Experts of a small language model: 20 layers.
Below are experts of layer 13 (counted from 0) of a mixture-of-experts language model. Rows are named router (the router's row for the expert), gate (a neuron's input weights, with its number), up (a neuron's input weights, with its number) and show model dimensions 0-191. Each number is 500 + 50 x the weight over its row's rms, rounded and kept within 0 to 999. Numbers have three digits each.
Before each expert's rows: "comes after" lists some tokens at least twice as common just before its tokens as in all text. This comes from a sample of Wikipedia text that the model never trained on. Tokens count by the router's weight.

# expert 46
comes after: " |", "|", ":", " a", ";", " Al"
router:501451480463429455453485530575437485633445554494488514359505521497529465477543525391448422494578469452407519546533496508529418460476495500470458381519471514462419600553539548514484506560525437557441567455483443471583488506531451476501560466474443479469511469554470472445501434502545470544459467501452520532482508503532537492518400433481500525565455458513564476532343480475496447531474491416497471651557502521452481477499439444470527465409509449430510502447530513523508468483525464536525526412529490441459437477372415516499429550416505498532421484520539497501489457526317496473
gate1:556501412531560498476485510486514439486438451549532608441467565415638474510523444496445508440480523481515482431496503581565488515475483563531430568456601527549375548530472545495495560431483427532505490489497529413637481540470583527468451499503486477492484418529501513551548445531534421460467455457546471563479499487544593533504516346525523554555481510427495459526497529615498512465513463577463472413430471553413470416509444457461545498519446499507430525516541584589504512515507604540493484540495486533475430482542479514537564424495530567545449468567529513483421475359484533559
up1:487468441506546462538499477448474532504542486424471473546524451576456495483499576539465520560530536530501567502467509397397498445536617502530512493496508484462582468450426455432452429554469611555455462418499509499500429504505492524515473521497557454569520525478539523397542628450441579492493482530548521413475527551459494480545475602585490413533485602487553625486507497543516584511466477564539411432577432455499575506575433432560461503526565476504542464484486370371480522493566521522488534521496525428447530478471462490506391500505532440557514480412566442514567523579521468441

# expert 10
comes after: " the", ",", " The", "\n\n", "The", " that"
router:589470492456386479482461451509537529514479420495438468458447550391458463455415495533582466540453581444382510527491489442526424492502457488427469459487475490449383488571458532459458474570553459503468507458457455510496526478459488455513531530412470518491484451470474511488461517479493402521514422479540458502550559545495542463557430476444564548466426422529507447479443431580500505531442561404564491613506429442485503475437463463483525527402499481476465470476539485564422447394553438557535568455572501388450495442463463485439505500404469570487484560545512449379492445426413427500
gate0:471450424529472481544442524498512524548457478439488530377469517563510512473497486497464472609490539530532541469553561464422530413530466473493521549599534499504501475544479569478468594436475612521501587506426533526522570482453435554548554542505449485419525467505465431457508437544514534530451504500524597530536518531423518564594549490429449526479454445521496510509421415567488498535430494520580460508521372580493457414534542581594513580454486411510587577486424546491448445531479544557618463435539410496422430546524471525473535411533521405468457567440490476487488513445493488578
up0:493417504434480500589499504479505609534561521561540460442534464470424551398616522602531516478579501534525485506524508507502530439529460466517428512501562520472570533474476568491424465462509596502542441487465470395438495434571477580480595451411590553563479522491489515627487439473439502520517446514525492394548412465567556581536439490394514465512512508580558490555438509501430486415552558484509488499461543499563401442560491497498574527556517528517538490470396424461485489458505519536528455528494519415458427510556454571402558501422462491444486491482439503482534595534526465551

# expert 49
comes after: " of", " in", ".", " for", " to", " on"
router:586500502478450523473490563529489436614496462496519427428503496537482522486452497535452442459507564465415485515565419495531456443505562459452469396457451492499378516524415576535396580507518553548474551521437519531470551509445383628515506382461501428445515470517529437510413452483480503550446431508489458510527532528496494502564449522471551582465451486575510523533378487603499508552518467408542554568578479566475427420481495422495595518446492424464495520452487533546472427484516453543535453526538472440443525441454508451449450499459562418510449500480532486384468563506500411520
gate0:500451479569564540529490510569487541519393505549487413464534411576532485464468523464502476518516404526540534412538422494615519507583487496515559543516469432484548588470593498501521537491537486551456568513509567465545507514501524461423443514579517498493536493567588469471438471566479465449444481570442541497498503594434467536471494539593470518563473513556545556451519516444444543507455515444513571499574491472378503490533392471451525535366514615569475405420472578489412593493498471515544530464454424548503550455498472500510419474522474522528509447460527408574403530419431520433
up0:507439444447493534478577573510544477488473552482514488510529435516495540553558459529462562443408573508546577481564584567595523614624505552376500512420592501579509573544469413436526556498493439500521541560476453416592501482528453592532489493515531489508432521568453467457449524510481494525487463545442460486488502500506475520355491559537562517459487474607510452525490527544461507469417575450498446575567570589495549515447510532453537461448548456506510434470438502490395500456502466487501484527513347465506477562414509506560479517456406471477526447569528484493494441464504448407

# expert 20
comes after: " |\n", " on", "\n", "\n\n", ")\n", "===\n\n"
router:581460455520504537443449581528482410401446477430533502464421473512489507462477525482477454483441547405523551476494473511602440496518513423396427361497524522455495573516497515476439584425536470565533466430480527491500587482453511595573535425431498530492492444526483401485464539451423507519430483469496415509483549502449535534534472443456560467460505500508493526488411453504564512524497522475588495648530469574490500444465447535480526530441527508470526565468500463460403383465449473564537577456611408440466440564435477533409520477463499448559422487479484459466502525485408481437
gate0:446489478506455499485494519496527528374499469538590529513579537487417561552612418504573547625509536502424559441430606464499483486445490527484466455408439335489449464529444569465536536480577487410519486535471611481515480499440497477461571544570493416469535519557529524500506537439460498564538582507508591480550522472508541555364479396410445509518505560508500455568513500482445422468576485477481532460517492507478478490518469457494495597485489555571506491496577470469548526514451450501524489544454506485526539487494533524531457357477570436483468592497564459465478493435512611537
up0:415537547530487618480460434476497443389583477479491408436489559494464493520551465463569479474531546507487524421506426483497501557438535556498469573363522514506573621573552619430478557517563510487487503493518637492546487502526504436452529558509509439436453495413487518468475464562516522547492507461469487436419408493572486433546494434418459436482482529449511477523513474510597571445532575491459524406514522477504548506496493511488534538498441484573554499453590512482531548498491571463491494497388508554535495468516456498578506464512523490564547431529488524437462453380579519657

# expert 50
comes after: " |\n", "%", " |", "0", "1", "5"
router:536441501505420498424462513568420472521472485429507533470503558443411450462485525596445485471467512464546557452471448482457442534512510518438477416541394465527398550536494555550391509536471488615519458404528514485590438494557397524529534482477446557474472486493543480473423509481470405511553514484541444525471587469445513522568478434464541498510479462550488530544461465571477393475457539488570466694546498436563485535494459487468486521473428433517463446475461497486451447432489481519449507443556470522398395512416509495395502478504581531505479485478495534367485532514386493510
gate1:494496439460512508502491430423440462496505451536445485535455409557521451552509564572411527523460492536486467469493547424549527546510511498486474492554510488505521573524480521588457464530474589526473519478447436600562517614517507594604405474489450552495572479671500583485511470533609464578477497544586422618563499474444463481522513433501477434520523500476451546558515508623424519485511443411479411493536427436506491534528473473425532513438497485531492444490475521481487486578503516453472519458486446525407441613562472432417555510530524544429391541447483496503586522514498528444
up1:544518408392560637473467477485504550506512389523536481447496504482472532535495524524405574532475535630530512381451537440525346540426493502511455466594517447474523557470519521572442408482516464517482564573602474488452445511468486487546475560407552468430532483529517484473372534484543468582510527499566483602529475461447459469582569515550516484531616517524444473599479486480460512584449469536514541515428447541471494493537570517532437452537399488506484453576456457500456480586491453506491523520495495499486507437466465626456537514512463529587572543453483517487494507487449481466

# expert 23
comes after: " (", "19", "born", "18", "^{", "0"
router:585402446569472423437504501505493558548504510526500494491512500532519448482463449509442546513462563462440609477465502539508493486519501515419436378504472494444448604512474568543481466560495537513460468413539492495558481503502488507523477432520451506421522439476509462520376454526516436526430509548433609537462512510444487555558499422514529509470500470501460596453443520529509513495403450459522486655541492545546436480456457488533518579324490519415476518527447528512437453466574472452562552583526419437448439484506443501504422390488469527437530544483490459437506495414362471460
gate3:502507464431493473445514514464519534481477539455525551513512452504522486545514482540443546569485472455561536461517443597550550537564443609513470494518423514510492560505520583483598517612511541487426553495598483571443540551542455542535483442592486535548537451559457531554458428533415434477530381475503468501590526553477466384576549466524464502550501436465474472486580433532540507573489573421496523530543461586555518493491495470500461574406385524531480473545558492487409414523543495532567556433489460433505403488532480492545426512443387477472467569492494475448447486516404360481
up3:540578434559577526468487517480455540359428443524559473470442501512494476503543494461529452398523501491523497413531592451458388477444539554464541524468474371558471447521477528538509421455451473488496528543456474534587572452593467551478510575517435410488481400459598473506508538488435509454500529489494497486498514494463455530488491493530494476558383502557440562511472555498477459451528499524564472491499469625386565503516535441515468513540465438390654485453551495552500534467474576562439437483538539591476521480496503512515480543557624521552489500547584557562415521503517569525

# expert 60
comes after: " |\n", ")", "\n", "1", "0", "2"
router:658488452503441499455459487546543454472451506467485513429520551466492485484384458497434488536540493423506552469443478453574446428515510496475452432465523473421461546535503592586385509502443513515491496464470437583516521495508427600532522425454392473454486458470472490505512496524491538561481467507538502549414620538391595455499563463501541526500491471480544560501449502505559493563498452442573515796536492578462525421545451474536538494466537497423500454491453489533453476449542473522473532479505440468455407462451438495477480467519513478486489509499553505492532493496469467482
gate3:532486464579440462426521468487561570477468566545526453512456486613497481549500468522499511415577537516516565500527426476524547450430504536532524462462456473476559450537525480503529503592532565410364447535496593531495443471564460504538394591557431379500483511506554590539523452578393608524438495568482568493356554539497573436487548507428555473456519413501533551510486550508569526475470468508477502553490462578524464490505536413512360509467512474508419446467565493538481572487471508496498512492484493519449403466435548536553406590543512506459456445544444496479555506512504474559
up3:488536537580393527473425465504512537499472418445552437484552515569417400425506454420506536491494557609480598595564569470580602523489558422430533454458471453482521465497462621480465613495465397427484475456492559608478381534557496512533482505423477488531538553495514533524539531562512467518529515449463544478497512513462517446541507512485431476462547554513435531462477449531534541441471517529524468510564443522417516452597584595436439454540379490500470458480493469509479440575459420517510538499510568513501425524519535557477496581506502596440454490569573490497518513516481409494

# expert 43
comes after: " ", " (", " $", "10", "–", "11"
router:479495494580500491420477548551510428610510521467480480443461543526508420474457459523489428470490520460527546505563461478478432484601574560451446389531447534427491504533491578469461544513485512504405519381554487500614529466497418474516531482431377528413527427532483528416467500487453471516482407527539476553430534523463478569485571501533489526487413493497439493518470525517539541494513514405583507692547415544550433442476462476503526491441432430391470508467435512471424482502530506517518541518591448470401492496452471474506457508554453505546494464492530480413512552431397460426
gate3:547494525573560415510526536520524436509540496529512445469555416515454465508433526400499481487563459431498484448511581469554472518550476486490531488571451556487475567503442514417494441476500507457513531536539482540561445505539507499531490473513493497471446485464369495464542418461517502483423515432431446536391520457604484523513516460483559541420522513465495590529491545415602344432544393496456494414467568499631556412588468498530516447514556453474566413499581576564475529537566511675549527522532540523517516437494511547513474501531498535513438457585544533465424495557463481528
up3:498508460458517483499530473562535417486516490460499542447481565518564461504470545492474446518476451475507485469539563497451459492491486584350438534456547510486572515574562545413534561499522598439473616633451494449559489505482434519416590475519476528505450441453474546548492468470549527464463571418489569532499458517556453414489506478516477381522433453514456528524469461518513386525494503498573585515494483610531525369447509476465544547574483470596479443458532528602445618501523553542502500446459544465515466501563520401538629485505501423573561440550412472455509512504481481490

# expert 7
comes after: "20", "19", " a", " his", "18", "'s"
router:510453478541552581493483481498438472580415465488482490416478483432548462482357543548471465505526470481521500582509342449486367462561537500384490415531465511506467529471510498496455529560495544581343524342508498479536544465552406551517500509451464488505518439477434458474508480451527474512499429525526541414465565526436518526592476435517513523548458470506454540480417514541472471560453481433534457556527472530531530506505472530506594548414453515460442575492496574515468503446523491514542549446534453419445486468460463488456537491496513538554346578516498437408519480516418511447
gate0:418514425486532476530514452431512540435483504574530508474468544394484511555496542483478577545460562420509501573503518528527465522519513487564506470501527499522427536455419463503584608414473485614484435402518482587572500469512571512443479456498424453467486473475468511524423489449575572437467436523533423410445506508518506575437496504480555387499467433330516499578505481590456559524431545491509583492538531557570459534509514614596456532462558507507516525546513564547567437473465437503450511586520472458500531483493516483417548420497540560457497484625470554471507491405523528526
up0:466576380513609532487466415466580471489411504498474496504538544581497521430485545505427590457459458413517465472549457595459540617523545434591509452598558427560477582450460505461477459453562523529417493527495558560449543491450525469462543502558484493591502473543546470545486453575513537445534497485452398497388535475413478465477525465514513474567532474461405475527478511484443529459523496425517524450541425558526399538600584579580500494430478505542468473578541524503565484478394541499478504584511491537462536416479482419497504470529482552405545525580504556556484499474519485453

# expert 52
comes after: "|", " ", "20", "–", "19", "′"
router:548461461546420500486380529561502469581528484547554447438442432477513529424473476509456471500494559418502571489431540502485424445568507499438454391557472437571447529497454617532480555500472558627504487402417503527584512480509453516478551451447455467507556436475452508461468475589551385555486545546462532565452534560435499514516507507509538607502468482458492475538384501491537475454425473427544547630487421568474533370476503491521526489405422471471447496501474539481493425469439470496448455491559436472458462464448461574438440489454518507510497487509510467419474503487397467444
gate0:430493572503438478506528416444481451512520479388493457439447489500408499479473550576489413467511513399517485519434536463490506498443538572499500403572416473502567550498555589529508552455524547552444556407601512543435460526499440457456603509512474533473524420517538498474514480610523499459482460510459524576482584589572530480508474508567468569469517499520575584515452466504523478461624537403553472496390487478552472559502558545445521599492489466521386519545506535511519479434543553493431481491546517556401505459455655570426459566500445532471522456525501511474509511418462484543
up0:541529510424480505489491478493493568519475557502516475424442454488482543455482518588419521556455490554454460527458541474432521428395502551509563403515391492467401519482501592581442561507454480646542481479457434585427488466478372493430512515534537504535557472492478533474517445483595424393503483486467541536459489634546503560423531468467480524452551480520625471514494507510562494529450516488523477568470620557508467545518549503530514492548556549497492512541533458470535491462512522510463453520567494509372544551430516573517435556506534399454484591460469506572507456464445441626

# expert 34
comes after: ".", "00", "0", "j", "v", " P"
router:568467398496461464455535460510438470543417505515517491460428498407494465480517438502420470548538507432480469575452496454525497391520517463458409421469433459538469558613551496558423465582488492542499551488445473526567439470448391555458512514415498488387492441496503429499543503506463519466495482520594469605496576422413564505534461403464556510511486509508451487535425506539510534476479456490557448671502445500442464517511477486532535476355517566427467522474518431524499502474529423548465452503509445454386510528486500478501458508562499452468400436489553449431524458451407538468
gate1:486460512535466593535512553562490449557596430495480536455454522444485486558428520554397474538575580582464489484486513506505539493462571527430517427512441518393513509521507537529447551544544508468529484516492485434464519571445499488416507525466535537503495615472408500526454609490404477540436529556527471557586471502603525553431484525524490405507497532520420580371504480496505548507458560512519483560541552548485496548461500534552513446451525535525421521487556483429513485502535526557461548489501528525434510527461333460542448557507550409433526495368410538447605429503405466467
up1:513497598597444508542468470520407517495532505489474544434464569442479510431503491523474448522505547474525496520541521493426519446474487492450511550504557496411463528525567567453487469519426475434480464582521486494540426624461458486433485493521514544473445520356605606465447568505524450410524407504616515537586505569507626528541510505576469499539515595531459546461414480549569489498522534483588469514520539514456452504499599464458450542452518571376519472430506471503494526523455390556500547412434520405495548459556516441462504542475490528495451541506405566432537469557443534535